{"n_experts": 16, "experts_per_token": 1, "balance_loss": 0.00297, "balance_bias": true, "init_std_router": 0.00935, "norm": "rmsnorm", "rope_theta": 10000.0, "rope_fraction": 1.0, "tie_word_embeddings": false, "init": "trunc", "init_std_up": 0.0671, "optimizer": "soap_variant", "batch_tokens": 65536, "train_tokens": 404900000}
Below are experts of layer 7 (counted from 0) of a mixture-of-experts language model. Rows are named router (the router's row for the expert), down (a neuron's output weights, with its number) and show model dimensions 0-127. Each number is 500 + 40 x the weight over its row's rms, rounded and kept within 0 to 999. Numbers have three digits each.
After each expert's rows: a language model's description of what the expert responds to. This comes from a sample of Wikipedia text that the model never trained on.

# expert 12
router:501413569503480544507517488514483516458489527473481499490530527519569467519527422437519532551496505519447486475463509491456540511475480515545578468416498474441506486484578496496504484605483550496496537464526501547494565480541499402555546476504540438432499478513563517518396506459427488482437500416443521498459551534474468484472550551545515578506527424466481511500520538485531454512494
down1:525545637531548435557484473529557445555567452557483461538514517526527555510523523492488496467498571512502491459465559432498468457469529464504461525501431520499486554579541605503492526474569471440580466465549565492526516489514460493499534475503514482489512520535504494468591462527586600490529486474559485432499441530472536545537480513522499485512540487521492497485495503518492541510463
down2:471411500592523475517518519478488526497545538519546477465449502471523515523525489450460482541456526564449514398473485501398498532537554459474554513514594515511506460569467502524503473538542486512459512455495542522498561476536549559420531474492611524511417565536530510503495542519460541509472488488485496433479518490471532507518475498466522540536545562430517542428530467491456422522532
down3:474467525522553493553491511544503514508480563464450515490536525475531516496532520541405532502507534491496562476504442464460487532524427538572515564548460569513524529505486618525515491574485494528583440510457499557486543455471541561481432484499537495551493503521447485489473444519526522452531485325484551468503487460513553501518517505511479538461570539498522497507512555546525526470472
down4:585502460527542426508528482454487555409538526421511496450530499413483478532558502434530506477511488496505488523516554495506439533499502426448520543525548435520542514458541482508579487498518520572513482577496556489516477486538505528451516474483499489547520508528561479520480409475499513525508487492410492546484516434513535455532461575515554454484478467462519480410558541423427478464514
down5:482529540436442487500479444508447507511463590475516514489459563496451479607446456523528471499553500479546435534485529473542510452485435445495543434556436539503489496510487505509532438514463572483508499496426536543502478467528454528497541505500526546494503443440485565502526465538538504519432475384475519492546460418496518533561495510477440508475472499521480461468480563487440492532599
down6:525444467526467508514450549434555517570489553419514502464508447496488508467544548516438517472529458527516543444519468473491493531400492493534593487507509494480610543469599471471498498536450528528459497514457475530430553384467506483542470476562504517459492467544568431537515480509442518549473507454516535465495493486504564499478467478544559470522559501551519497550480528486510491430486
down7:546491510532471461523555576582511526532460522442541541512525471523526506520529526467470488502517517548553465558479522478521514468469469517515470524526520470493577532588559570456495445522528486509487516469475494514502493467492526511505529547508643422530510553508506497496474501514538517482409579603503478424451543478541548466533403511435512578532491545512479495559490521480473456540536
What it handles: Capital letters, name starts

# expert 1
router:541410508585510478540384483508536516526488488484521471505524463467534490515570484514504464532536541566497456530474541478484483501537442528563541551443468491466488540568583417469490446523415521535479513542539475452536504510535485498501507463452534433437491509509525507518471452460476553503462520381516549513488456560519443450500493569514525557521543489427473573519535492532509477520492
down1:561462610514517472504459536483576501617530473562499459572519537450576509523470497489437430546516508535553552474436509488456501521473562488484421543518482482496428519485506518523452525507527501459466475475543511499484539548453466475492486469516522531468535478496555601515531510533473539513507542425458444474569478522442585533518475516468482537564507495458519542545454439469485524503507
down2:442424446532503459490507508446442551486527489563578506459487504495515512552497496450498491536568515550464453461502472458415500472542538498476492544430517479434511420497471440490513475484512464530462508459501551522520594484493519542409537535442572519558417514477521506456485533518454546463546508448509516505474484419483543504471426490417513516499527594437529483454513493495512437511513
down3:443492421471529420491486456486503420515468575488453510477538513448528438505473549526470486545496417509531467560491424507496564469538439495548452495478532482533593567515487544523529520476568463397534522459457462452476569489461555532534541502524524497557535511532505505501458461556543488496455515406490542477494538548554528465508458478481526552510555478471470438473509492530449516479460
down4:559485485511510469458521514477541593476574539503458491484536500514526511469480519455530559457513478486452467483521530497515454477515477451461534518492596509500488604485527469537585448515471558525453531521419543527524417513526579518454468498508393485579478489460562434548541446445510497486496455534488449521477500531528474463478525508495534427458512435507485525497488520431503408454490
down5:483459530473443486431513433510499423524502553547516503488506575533447463595457487517519428576543501506476533530480506476488535526496454383490509508511478504544502506475467525514479420512459458532569467493425489473477470478515525548450547532520531516430497506476501538516479489491452449477467479417437583486509496402454472439526562459526421492498481455513498530460534544569460501516528
down6:525473461529573520452521546480558580490518545508475453486521461470481437510496548471451553525557480538501535492534503472499510493444554488475597492530510467498597478458552534540500470552407522502467557551452491527473540417465508548505493484593504549489534496543556516538492450570515498507523495477533533502431502550503489468490509451570578520454491495497540506597474505553563440455499
down7:543523524587494508556453517587584491501480508491534505507554443573514503528468486438462474491496525579529478550491535455523567470507465467533484515513544525392539521534500526418515474458459439524496494487456516549498454448498510453520510522497555502549471535502581492493482477583558499450451558529508472489459455401525555535502466456520523557480481547530459566515498452497451427506525
What it handles: Quantifiers and function words

# expert 0
router:505452549507483483556466446504551516453513528493465494482551531470526412553459474464485508511488545490549521540505496507484475448532437501536551447395491475437541539517566513471514539537454535460454476525528461506511448435542488462519474492497503462440457459524512506517422505526430538525471460455522515525471533538430516492489599545472485590472497414482532513547502629456492523558507
down1:550477585455546520491445518467515473533520449577492464484490526569528473486517515499539512566495536578546529509464524501461451506554526459530461535409429477520506555462518512506461524465557471489567507443531515449417501485469416467478527514517481461493549521442480495441580508524491494530499546494446427490517437526481551500538496459595459492499537408571489492523462484516485575461482
down2:481444464522502477503455521439469517491436547544556547504497475511516535569502572437476504556487495552405517455475483475472462442523522460469532513476502451488504482551423490516526477516501465515520528447504531496550464498515457582459469496505550516540398506466578507500516469515441540460539543416537485475483568461527516554506440452391478562565541462427524500486548522479459454491521
down3:493440503506505450518496503444552482495487614440432503544475529472503488538497517542439569562505510488478489511429473482525556471520475530568430568537532493501553469506510512509560530528554507491583496481387506479473532423491472509496472544525531532503554538488421534464448474500533468500510460355455553468516487545498516527476471494448521494434500551521472489443499568502525501483470
down4:458461427517546453468484544475408490456529464544431524481562487498408535447536482555531446519489520438507492497528472489502515471546552502498532532511521428474491539447573490441550474514554523524475496537550471527574435531507473501403472503515487501495489554557544564470517403489503512468533499581514453517447508489522513511538525567553525483487467453541510465458538492481456399535476
down5:492496499450480528504472447490457433484525542509502511461452531498437473570471534465444456567520453494504449473441480496508502529477480497503522462466515472473529495516457492518532425575535479518503534492428500529486562535536487580443550522511522527471486429555516587457418399512529505531518468461443571483470535382482529465567531483483450517523432481530530518514507523496426430525559
down6:493417483600518491512458560497485511529466560427481521437531445486509495486566506480461525477517460580528536465536494493477502512421492513505581489507537503442632523374549519519551467518486512552491565565429524551467501500473481468538482496504565500484474451549528527546490507556458580485489543455531509465454561532492525511486501487560567511499525461519528518530472526508531473475484
down7:529519471586488512473479520575549552533456533487533531451503458521483525516457464487407495569470506538505508600475532470537567500505427525557513523489485508465513501563580523455521495509564460526488531495425516473461446479496566450561558551479573461532519560475525516483526481480517530473455589503498497496488536448557512525482399491455529543437443481473468520546452489447494440496525
What it handles: Foreign name fragments

# expert 5
router:530453515535504506506488533541501515470440506477461508495489491440585459568489382447449498549455570499511508455451523506542572515442469492526603488486500537431543503558644464487470501498438566457455473464485487498446506464543518470476517511496492492488472469525516547539447462465468506508495482478491525418495500552460477444526504564496466560490505437457498471550537579499533470514503
down1:527549555506486515487409475461545451591538414572452470527519553557522552446521491487470516551514458579543466506434585474534495439494533400496451528507470561475474487536505515415485516463550501511538491472541508557425499494483472478405548487535525487453544503565513563471558464531511425514521522455521469462514471517462527547482447528564488498510534501497490481527523495540504523493520
down2:450445449565468457507453457501459509441496567524525512502479467535522504543483539464488482573471509532420507474465528488436499523566534450503528546457508445525517457534454465531520491548493511511514494439510573527543501499527503564488499502490561551568416465480589521483519526474419609517509516459495484462430500512489551529516458503437511522551589478438499464421538517577513482545492
down3:543508432489542422535459498503576478516512541496524478516517456484551531548500543552478524498494533427465558470450401483471476478555496476475462499509500505517587479532483556454571449506492511536499543460421469514442519482477539498500477561510563527519541572503501448481533434539472408452529452406510508467465468461485487446484443463541495532520515499576433491496521503583446494490446
down4:532479441496528557492560547510468491536533497533433484483531505477459561504514501559512535481454480532536470434499538509525484480526479456496480534512581376508484496474529454453554461476527524519482544512511543510532465509501546527437482539494441448557475525601546469488514366493494501451503483527521434534429463529575470395483477476490521428489497470516506508386498467489509486481485
down5:512535550464476539505478493500468441481517514533537567459479527459456507526479479491469462583538498513489483565488534489460575475528489458466496479492542519516578511526502468509538445528533499494555534520420513461508496501521415554476557491481525554470427463534479530581460482532520526539477467327476509526487481415474519451560539499592486532478487472526423516468548532515449474542516
down6:520415513576480480508436456512522528483483529463519576473520466526509542485551486473416545500527469534514515452555509427496500509414508529492528529539517503502585510430513521557520453515492526571504543578453500508475506460449489501563485540513576445447483415511527459564445530564533586448515567473533468450479507515506520517486488496557541483470526505523524524586495542530505505409475
down7:543489539563431504503511501578550468559479512477544539527536477504493506540479522491451436481493478541509503585552538445492543476461472477549550515531474461504540549547560554482562498490514502532473520486441481470526495455481535463543548495544513414510498509475585490435453497501536509480415540604523469439483496401555541470497425477411522568488504511503482514559535501500498487570458
What it handles: Mid-word syllable fragments

# expert 15
router:562480575597537521525428419510519516494532441472526445479527493475535460481579438514514501524501552527475539514449557528500516470496505490532532539460496495481544517557510443495525578546482534522447518521532555441507543533498506460540456471470463485430442489522511529548528506470462502543456517495496571461418471565494471433533543560493540530526519454444549463590525606520514490508475
down3:462482500466492485536507512472572490466516619430530482520495551473551483495522496550456497537489527492518526511489443501527522465523475512463522538477494533505534510533514559512554462538514519509545473532483517540475555485494546520457488453520534494528521532617472455464499432531570526512521475260533541487481510486521519488528473480528517540446547494473462471500531504556516507482451
down4:533499469458520548482512514474543552496539570425426496432474454484446513498514457506527519520493539495499497543547455443500514576459490483500582573526575483408464490425546529444528425568535527510542516475453552472562419465464521510497493486442496487568453507532509477540508450512533508478473429486454504497467490538540461454531513577565537465515480513502492573502528469467451480574533
down5:505524513469506498519508425465449511488520597518494529432489534531490460544515463512431466567510481563508442547491510503486525545491425431458539426526468492509516455543481556472521438525467533523508475498488591474515486452514523536465580515538539522502470410524559554510500454520483502532468520380450561482499535414465525472535535517539462497467463505440474495488515556503488411553551
down6:494425470556478522538515504466502528528561503461524507482469469542518469494530545476452492507448477533509568473555484456565574501394540525532583515563511499480572538429521569475575468519504488524487590510414504517456531477483518502486515504604553534493541488556530505558435549483450533498479500470531488498463525455497579506485474472583506492460545476539515493567494555535485505454443
down7:577491526497449500514526474572522501516546500438526591468468444467519548499455555450445469540499522511541468566498553446542572458518487503591537545491479534502568502560514551484547514525460437524526481521477485482502487438511545523543513539532554517540524531495543585499500491516540535449509563524444465461512491501593521498543470486511535564489446465547473559548561455523494403551480
down8:542470495566505474517506545609523513541506551506456514511526432451491541507482464494456530474507479566540522461435476452406494462493445567472419536529507481492524513482517442433521557516522504474468587538489443423467522588423502512440535496434491524483562464504507510535491477552504527488495475516517488454448579493501490525430496513463456509490479469481443446449517585517548568501531
down9:457402520549437600504558500439535456468521560521543492512431546566519511497560515491514522495470493416496565547484543484424450498508476503522519448481457472415498485445489536535479525523456510460536459596546551491488507519493539547476506535483496484483579471443546465461470490531489530515508522451475504556566490431545520435533406476532525465520530473510461458475525520479541559509527
What it handles: Field separators and place nouns

# expert 14
router:491497532562489520555466452492545522465501467501510503469513497461532454517510433486503499532562599501427488488500479542502533494498488480508536458462543471478511488515529405493488491593527600499467526488490550520491510500542581450555531453527503512451376472545552545520440450544449537538515508479542531450491493506432485486574585559493530514557528424536495525502531576547548500514524
down3:456487479489542522514521510468592477491493628459507501535486562479541483517508517536462492512496539485512508506462458531544518461489482522474564508447503526525524499508521554508538466571485538551548484515453515502505539481491530540494471452527527485512507525606476493467483421531570488525515482260551539480511494458498520501511462471517505542482522516487476439495505492552552504481463
down4:560499491483551479465517517474480523478565499469441522474541479470503429513539499488527500508515453479494501506614514473546489482491494499420532589447536542517476600547565485463525477555568566536541514513505491471590437541490540531475465459513427477541466490528553554473498411445511505482447526540535481500464471514546490433547537531453500486540548464498559567422492525476454448516521
down5:454509575441481543495498461438457438493510555499554534443521591473492465541492458506459452529457464507539438495478611515514508501425465512506579478461501528522528500491473538534520487562479513511519520496484498517494464492504522538488515492532559518466482466608479544521496467509517512510454488312505523533489562474427486472550581518530474509521474471510526492504513497551435481534538
down6:477433468530481520507495552486526507515531480472617496415467458522457529553530549443425479497519440542502537483540499455546552556413505507500580533543484481535583502454536580443556444522539490496498571482477567523449523455501523492486526500486539513501519462549542460503496578490477570462524533430457510495487469465514536530467475476540551522464501537495609484526473548482489465472533
down7:582472525514441509531509497554486473552475468462538555454581409501488537513448506488530490445514509505440474551489511459519506458490502463537523571490535505434570540512524480450557502485484447564494478504504490497554447473496523510546527463505580495531507452478526572443445511480534474436512523554462473526489485439584585496506356497484496530561523532540491553523523461505457495563495
down8:567458513598449516490535455543447439558495520518490502547481460513459621471498505525433518423462442564543537412482484515460445540474438475515502472524540513487486501527463488469514475479500519445556595488485409471523564508490474478460518523520487550484533499505525490513545484548463532455507478478495537451504584503501511530495461518539445464531498459473445453536491585513502573426492
down9:527486514510418577470565442473556462492580567531510515459522562602520512458510498575444479524442509400447497527478511544463524560566500588471464471473488512482463485513498525531467498490497506443552548495508500507446509488461493560509511474496551499485553454540538525462458481552474504462480505392518465538543481490500536470541472479521492471441572476539541505415473537528530539506440
What it handles: Table numbers and delimiters

# expert 13
router:499448496528514530530451532526524490509478486435498498531494469445545453540491464504455492553468550532495489466509535548562549500419485540531585462484545512461539535553601458523489478507447538504440504493552461545476553430570502425523510360511509457475510438513525517527400443544449511523473469428502546463472505553486485441503493516514554548517515448486506488499514552499563457501499
down1:500482561506483465476493484425554538558512477574535542516516619472533516472514407537510515494549513530510486457527577506522479471483527466479419494467462444521434495545494499387472605447520464458540455450495566475446504495449476448512501434552590504490538494491526557479543444503499541480545509515517450417509450510415493501516489488495519495545525459524508465507462483494481518510527
down2:481446445514494452499484469486438536467531541525514489483431431528531542508470554474516543593530487527433563471521493495441512499550522499541529531446558457532503485538470455508482491506538417482495488423540574554517517510531526575434518499492540518552373470452539506469518460535461560495492497486485487499435519463487589483522421494425508564497555528496515511436535508479517442504556
down3:492474417452568448533490443491602497495523539458506526552497566476533506527498540545460570520522531503483495507457449502532486461512455525501501509505518567477518526487511552522568475560511556467602457508489504521484556459487519565520483504551614511548503533449497463455512469501513449468521495344490496497485484458567475503476447452461468552486561494539493496467494483556546508462447
down4:544566484489568477524548466473512480451624466496445517488519493465478473495521515531513502450499543515515505515539501469485485492552495468464520569478537452436482513487559446508580437524524551511458519528431539535561448521547494520438470519447451425503415514486540472523501399513525550494481520495523472544423505491541441437516495465504477498494485442495456573397451528469459444527489
down5:568513507445473499464484420503460452518499548555493495508489537496413442540520491511446445590526483526524501545419498487460563498495445415488531435514552461468500537495480497492514456491493401510565506434432465501508440486468452511506464487501518519478466451476521556467453477567459448450466471478526522489457504466487555501597565463486465474429499534517461504484541553543488442540561
down6:528400488579458474542458535481519521480494580473530506417510467475489507512492545470401446540498429544508483507490509456480516547465502476468528503503481533458623527451579567523519478524498474526454582511454542479478449481494519522534536523490548501412542454495517532490477518508436611523533516530486532465505472549442495479489456522546486487512536514513523517574481529489528508390495
down7:490516542570447515481506531610535505522510542510476539491509475518505551495480511510474481505492525518501510582528523491489528472450505509500506552492489497508544550557549522461538524446454530600495562512461537486555523459495469465532545513498525432560487588479586513418488473508553495474459556577548446468475535413556505511526394469479528566527470478478418501568515443503472541503458
What it handles: Inner pieces of words

# expert 11
router:489451598518506527561511471509570523438462536549495490487539516452527459493484453425492547523511501558504555521466547487519587513461467495529576457452500484455601509525552484494501586525521608491468507508501507490560502556583473454513500447471487459486467424514536511484391487538477493507474507434520500500422510470512487419485494539502481584508566456456502483507513504501521527515469
down1:543521611532522520438493530493594476548472461567490488509526538536516569476459456527500502482493491569507500498507529471416575484443529483480456526528462502477521519537499552452489570509545435432504436489516538446481492510510436446494471474485557528444519548516523450485565462487507514498552517459528472473524413478505521541495388482585500525510495482514480415529534426505497571512461
down2:463479462495478450490493509529448437531517551526550534499467484498479577501485521438525499603515527499447486457531459455481509531558490522505554527470539503472447450528447437455461489537536545497492502479473561556509517512540500484448493517467546451535479554467594461462521443518455569535481470496537447519478466484540574612506482402479500561545553520517499441397465528526497456479516
down3:502452495527471485553490506558540468500484581422483555514522523502519494585508519518471516540532533496476532512407438465541522427490491460544502515503486550501510464445511542519490475588525515443543431483455511516488516491492562524426504476423538510524525454492488516480455485463509421410536472337477515520456490535541519511511493478557434511491502543512469481451530438557491535442508
down4:502507484514545557433479546492516513495518481502371498450480479482464496457532501488604541458508500509471408506581487531527479464471562473470477572474547428491532513442493470469514426486577551480504486506454560541539487526518538501508497512431485487462446518549553466544493482475532458500489484448430496532499521503473568460515547500531490446463484404560551510418562528458472480543478
down5:503491555436474500459489470469450464522482518529456592495529561491489477552507466510452450555578449501491459518527513491423555534476509428508572457484504525514538519481442497510504436577537493497468524549454488492504430479509505568496520482462472531456493465547510554491495464538564411510507464422465496441548513423469467506542534551413472532470473454526529501491489573468474478547602
down6:479475530558483528530456505436477539484523551504511485439490483482503496481557541461416487446515449542550554425513502493427533522434497523504566529501495491508595543507564519494501462505500498562493574527427536537439514530491464460560497561556495550488506465611556498601474523505444604499537507462493503511481528499474522492476519533565531509482544502547494525548522532504569469424483
down7:530499554524476503486470519621562485481487573488529541516504453436469561469497484518436532497542529480517469511481588505498558528481437447543482507511486496443524515485575561494588529515555490521474581474476496476496453470481564495511503490538558465588475591428493518431488475487535513484438520552521528420504466448560521489498427480432452548475475518517499554507473511500480464554487
What it handles: Name-starting pieces

# expert 8
router:515455527558554503501435471516577550455464467522480495457536453494554499492535509484520495489506508482497468531511548530502507419515445497534530549465475516510606520568505455493557515585531513511438503537500537473554511523555493458555527507445538487460444482508506518510479455454501538519460443461492620520509490558484470472519579606508479511551568461458527464563533582506537436532538
down1:497471579514529441495444526461562461571500434523494516507503539471527490463541501514460455520543509543503503466479497510483422507465495457516450505444417493568536530561565480447476546516512519442556510506541474477494527446514485482474517464452541461478516561565532558421580517519459518499581567458482423413512457501484531460535508512484449530540510403541463499470439435498487491466539
down2:471509457505473486439475495523448525478513562553549447471486455423478539572529519473522511542493526570489460483409461456468476500563480415468550505460545530553438427510488486486490519489515483529497474420507548533543523416575544491462541484474534535564376548486546468513512501502462503509509469425548536438454549466542517451500464513492496478476570559471540525462486499516535473458498
down3:473431480513535481510498505445606482487486628451484509523473533493513488500492479515498478482466546517480494509506484492506485461537465496474533540486484539519456507528538524550527459576529560452535537512463513539452521497516497563480489492512558468551485521570523455456494473514519505510587487281485544476463499460533534532555480459549486557512552504462477470499540513541516499480432
down4:532552501504524430476598525533482514462569471469393501467485501478453528433530478560497500452525501476583452508527466443448438411577462478464529468442535491480426562502522442512494472540504509507476520540496519488510422558483554501426503489512406542523466466535562504434471421520523483509515488526493451522491474532496498475490546549474497519420467485522505574471478482500463448520524
down5:473493498411477503421478523529489445456507514493556522506571560461461474587479458431472450513534469539464490532475535557478493526505457505463535474534447488453570502501458495491584455506468512554509501480451532518504452462563490543535569554510510502501509401586484502525475499531531507509479495399487586526514536450541453511529464518534464518475453446417542452481551570521463471527517
down6:527396529558507552495576477495516513587521568482563509475450541516486500508545480483486513436530545532448510489518464408508567515435500565532561560557535450449531518510546525460530493525472466470499520565445515486480504485515505478493483475516513519476529473602551430519457476460479537526477550469481539472526501535531507530460490475576606525493504450548480527513450523517582474421492
down7:517507560511515525513549560557541506520576525464526520498568432518464494489458526476490489466515572542540463536507527435511576475500511466521503558536512495460500500511549575500573527444492465516449489499450485435500421444504476445562593506497549455451450509421490506447456475485523480448509491576552523442502525471586500571505428481462453549542502494537500533504512435462511446550480
What it handles: Articles and possessives

# expert 9
router:544535527536498549512379473490606496486484473447457480447540531535507503458458437526511484492530539508490538424475514537509551435479533551498468520498452500536513560540512499482531498522456507494495488471516537488527517487522511505527575472479533506475486406536500539512455436524537561530513463456564532538531465550443504403511597535538567507550538427541484489516567519545593539504490
down1:507503596514525550485491541383533514560473476570505485467518536485545517452540461507579416520524511559515484457502543470470480460541537448502477558442451521534499518515482543501507543492510411471478483429547558500539515496443479443478518445557600501500543554478477480503533495468480542504542499453513426433521420435463460494527495477449512456540528434473476446477494460516486522461468
down2:421486477501507490450486522496432515453500580556548454521506511524458525480589486468471491557540524532457540489546474478448505551576500469476519505480540459503441463559446475488479521522513500527510506420433515580465535526573458533414470475506559507523410496519550421460513451516478499518477520492486512450446504472524526561553490472411489563519536557442490485498540489419455478500560
down3:471532490468563452545513510450565538479479579501459535524543545489523446531497543477497516509463514429516532475435481491508546513513486500498493529506483506554542542461461556466523555550474501515517510516466539549483507452591494591463503448504523510511596478482425489456499485462551525471599466341499484540499488462550517494548524525487482455442504455492433438480492484553490547463449
down4:530489508506511503476516518440499535523612531499478499506505450394482453457469487535510494493499457494501496516598493444558504481552436427454581508484573466470485589490579481532525474520527533516448516513518510440536413486492491523491531472489479467490391523546464478487497465495548556467473512522546478558471477512518522433501539538429506403504483456530521527415538525500484518569491
down5:495474548404477514449501396494455426484506543538478537468508537457412501556447469456439426613504510524475464482478519526505489489516430492535564467499523496480521483490475527506504462559502502446501463517461539499496450449441497502563514502475520537495545488453529534519476477464536437529453486455484542486428561403506490471552489616518453521518469464499502475489520508516448423533536
down6:528455496550473528496565562467562530502481517465511508448487485515455474561542557452399485502486421506522523533550479471502538532468504546550590498519494484471558519479570547538520500584482500484452643523408465513451560463494538483501483515584552509464507462484510490540469536525480589474493536475534505453471512502487534550496505497570532486466488435524535512556472548504526503440519
down7:570462550556449526526509550599547507495479521449505501544519491501516523474500503448465466524506508543521479568497557545533543458446482484506503522544567462452526553451565516482552452485510483486481509533473555422462485467494542435532517512485530478554450600416516553410471451492513498429482543588481512450475521436558511514546479510504576552524482545490458494552530453528520462538514
What it handles: Word-initial letter pieces

# expert 7
router:546463501596554471513450525511634566504477467515522525490524477476520524495521472502479560503500515447427486496527565544512545451482492453579543537439474482462505540529521454518521547609473490523464508464544515475566471508538500454512530520470477547475483504484520498456478501437503608505475515433506575466481463568477492484471527539511596573519534475467465442503530529516528436474471
down3:458492450500558460524475420464507431504495518463466455483527543500584474493484499494536530508467496465526547533458512419530542470532436581489467511500431486466565499472478510580492440564554478463561492548534547572515501476497534499497531495493534520549545509617536466433509471469545507580538521401459509474508508548523537488571521469486498487439542534507554466517463487525575490499452
down4:499477494480489490466508511475525476500582530481491516499516545534434446467491533485582520539511491471501474541554423487559508482505527433511532529486510502450495479481526478532547456470555576481533500457506484524598431450496537619481508536465434494556438498493569422490505441475590555490486416518488441528473511560551509445483526524508536513455495492541481595425524542483450471494505
down5:482493519485495444397469454457474448458460524493446507513536592575506472535479486522427460536527472542546520454499540484442496454522494506475549516487415481494517402453502468463490440515459542522519517480454524569478530499525499530522560474539527566377497505527533524526493541523467481525537487463464585541475509408482498536509506495460430528542563458502457492460507458552490475565538
down6:469415513555470495513474474449475508522530580509513433460515543528435486527524483475473474477474507458516497459509507424558564458430516557494515573453436485503565481424515465536504484523536506511487525543451513537535515484492493570515485556502568550450537544560517469550515491542465498547519621513511553511512464479558526498490575417565491476442508451546546501539514521430554511456487
down7:538466573529480481566477512584550516477538470465488514502604464496506517538521505439500475484453505561555512509523500463496566489448500500538469520539488517470533502494491529502548460462480493492475512496527487471432526491494496525465558558451557442485487520574548525493472447545534520501478531609481482491476507384574502581551436500502501589496473460544474548610519504469523452566502
down8:538479459500476438498493485571489453517548501426461542442497490478514578507441474550428471414461471576559549491513493465414508560500478513455455484511479468501530506475480467524533508448528583437431508539502457503495540562504486548479545483451460533500537463578503505501533524555487455465488488491509518470461554506482582516443465497465476463486544460475467520529581565529573534554424
down9:496514469484407525544516496460497465490501550509494468531510572620482499494483542554526553499466426428489517514437494572512464479502423487465523481455529444448501462504480504482493504498497568451579478558487487540471520477475526525492450580574524486456521496501489523428531548600560507481541492485593524542532449486517513459511444476480474570493515481490571444479499551476571529484450
What it handles: Prepositions

# expert 10
router:512449608559475556490506472499588555495526448462468447483517482490551462481524485474466476560527535543510518523462545486492468502491505501536529565492516492452500533571513443524522483605494500510496487524554534462559451520537486486546487495395519530466460501511546514491441501503462593501498536481507557445484425570468502444523494615532549561480532491470472488527509573542524467524428
down1:526488565536491454414539508463551451553475399530438494524555521533568527515575536519449461516496502573571510469465466512472464553485609507448429467512514509561479520489546474497480516467540538480514489433528506468431503495526450470456568494479521505485584495473497482501551462534484496525515489550493417435431451493449522490564508489549448542473524522479493515501495496532492572449547
down2:462454503541517488483487522438471511491525493582527528471530452470499540534491492467459502564542498570493506451497491377437538513531509478494504556499515491514494475581504487507494514475524473505427487486522522516565522451536528519421546492448559524503359566457572542471507531508476557496525476498497559454474549460532478502486434457478462539463564583447534536446516487562507478472428
down3:504519466480539498508502478460593465468505555452538490494488479515531464528531510492452499528468468479495541468497470461513559492544430483487514504481513509531484495513530512511521494577520506515574478515486512542475545440503522555492504433473583473550496516522495463469478441532569489482513491291556512500524492474545582497548494503556489506437539480408448448460537480578504551460472
down4:527485423549566559493455501463540548524511501461398515469519518482460553492520515533549523527506549473486486517544481470537512465461535466451532510436534549429504484469498473498561448561547582473538554517459503486562467516467478490429494528465475458523399533555567463509524481562586546583492478573534463464497522413473481430527502493497481492524449512527478473516495541461494476506569
down5:405498519438458569477509445461428461474518528515504515523481572405402471531497490490503511612531414481523462468490542478538514517532513511439508493465451482553560496513476525465523527553485473511540527530458446472510486485488472531473561524543448498519545462554459505531492437475516511499432527442551530513532487421490471500527568467513479582477446498471507470487525550481400472524548
down6:447433469542462491496542478434525527485480518485569448422508443418513474552514512567428527509450516491475512496538485444441605505407543458498570436535471489440523509474543496495578509488487515582522553497447500516447452423514499519501475477521536493505539467492551493506494456549504593484500532474503528464469481501535499562472529459583533512471502456535536547517473513484503425438500
down7:588534556523537485552519549601491479507500512423512596486525466453531543557494506449474525474529561574498483530522525409542543496453448562517500558547519504448535552548497515509564508474503505573492497543518473520496508469485568505562543547530534460524461506583523483505490454469497542434491543526518556491492539386554517518514450493506533569497441510499443534524550521479481495484512
What it handles: Commas after phrases

# expert 4
router:512481538559468490489442500536582526418464491519499518485548500404555504445454447479470504503485551507474560540459490488562506475457479496499529476397519525458503519578597502549529482519427543487458508485512542485497516458558514514585502454532489512481447408531534469551450462435491539499492423449529540512479463520469489435486475555504542563535486468500486449559494545501461476543445
down1:526532588540518451484519552417604497546448452556513477523494529542535534476483503490468469491490531520532472451469506448461457541502499466470380519407439539524459565512519563445426557482529499451509496434521485468493487441481458489512475513439551535525475466552531517511578481524516436506529491473488415432485400506494520526470485445472445489522522462534506477493501499488486501492446
down2:451459445577493465459475457507448478441470540545550534471443469486484527493497523452405459531521503560453551437532517443418507489493556488490505500463491428471525453562445470498529490537567473507509532404490507506529526508512514560468464526486529548495396507467588480443506463501501523465482508466470545524445512427480547539475475524443464504514553523443532481459475506495481395535535
down3:496499470472457453498481468529527454447506549492459496536591549467497493567597581491465497522481501482451525493468465475504563514531507471497475556520516485532502503504491529500528414562482474496523491511397509562495543429501530494468478507472560494513529504566524498469444506498530487484522456308511552495491478507550522435506498486520477530460503520478487445457524531600571519468467
down4:537450511524538525515501497498476548490545489508437508483519483462488463464494550487579501496491536523518435529579557458543464453512511503496524455484510461532480514496565473475536446533491510476471531517538468535589443504489549526376480533481468523552421522601581561500454418417502576466470509578514510435447507467556514463520512558530497453517492471515539467428521488501482447533495
down5:493508525486457550483512456441482419558468576563465572421479559512451436565498443485442516571495464509500468495471531501496492466501475457502545468480541477491507504486432504502496411531531531510544467487477511540509501474495513490422558536449541502467531439539516544471484442539497486490513524420485551474481519373484494499567588479482508473474491490521460443521512571563453451559534
down6:484417488575495514509504560483511522521487538413541485379481500487488501478569571482419490471517471524467601433508488472473551493443464517505574476509504497487548539425530522485459486501467497548471526553383495533466512490508525496542471504546539463443532444485551498537462521537476617516537517435484495466452527473500521528410523526527547499496546492508523508496487529512493439472534
down7:539466535522453527532500530611558556509484500461556530475459463525494537511441560469463478548498476559498445566472592463463553493456419557535552507498519513531546505511517545439490511490440519560509543497462476451480490462525511491533540531479510441530512531469495480545443511497557495479469498557491423464471522425585498550450485535476480525459490535517419481525580490476518394504478
What it handles: Years and ordinals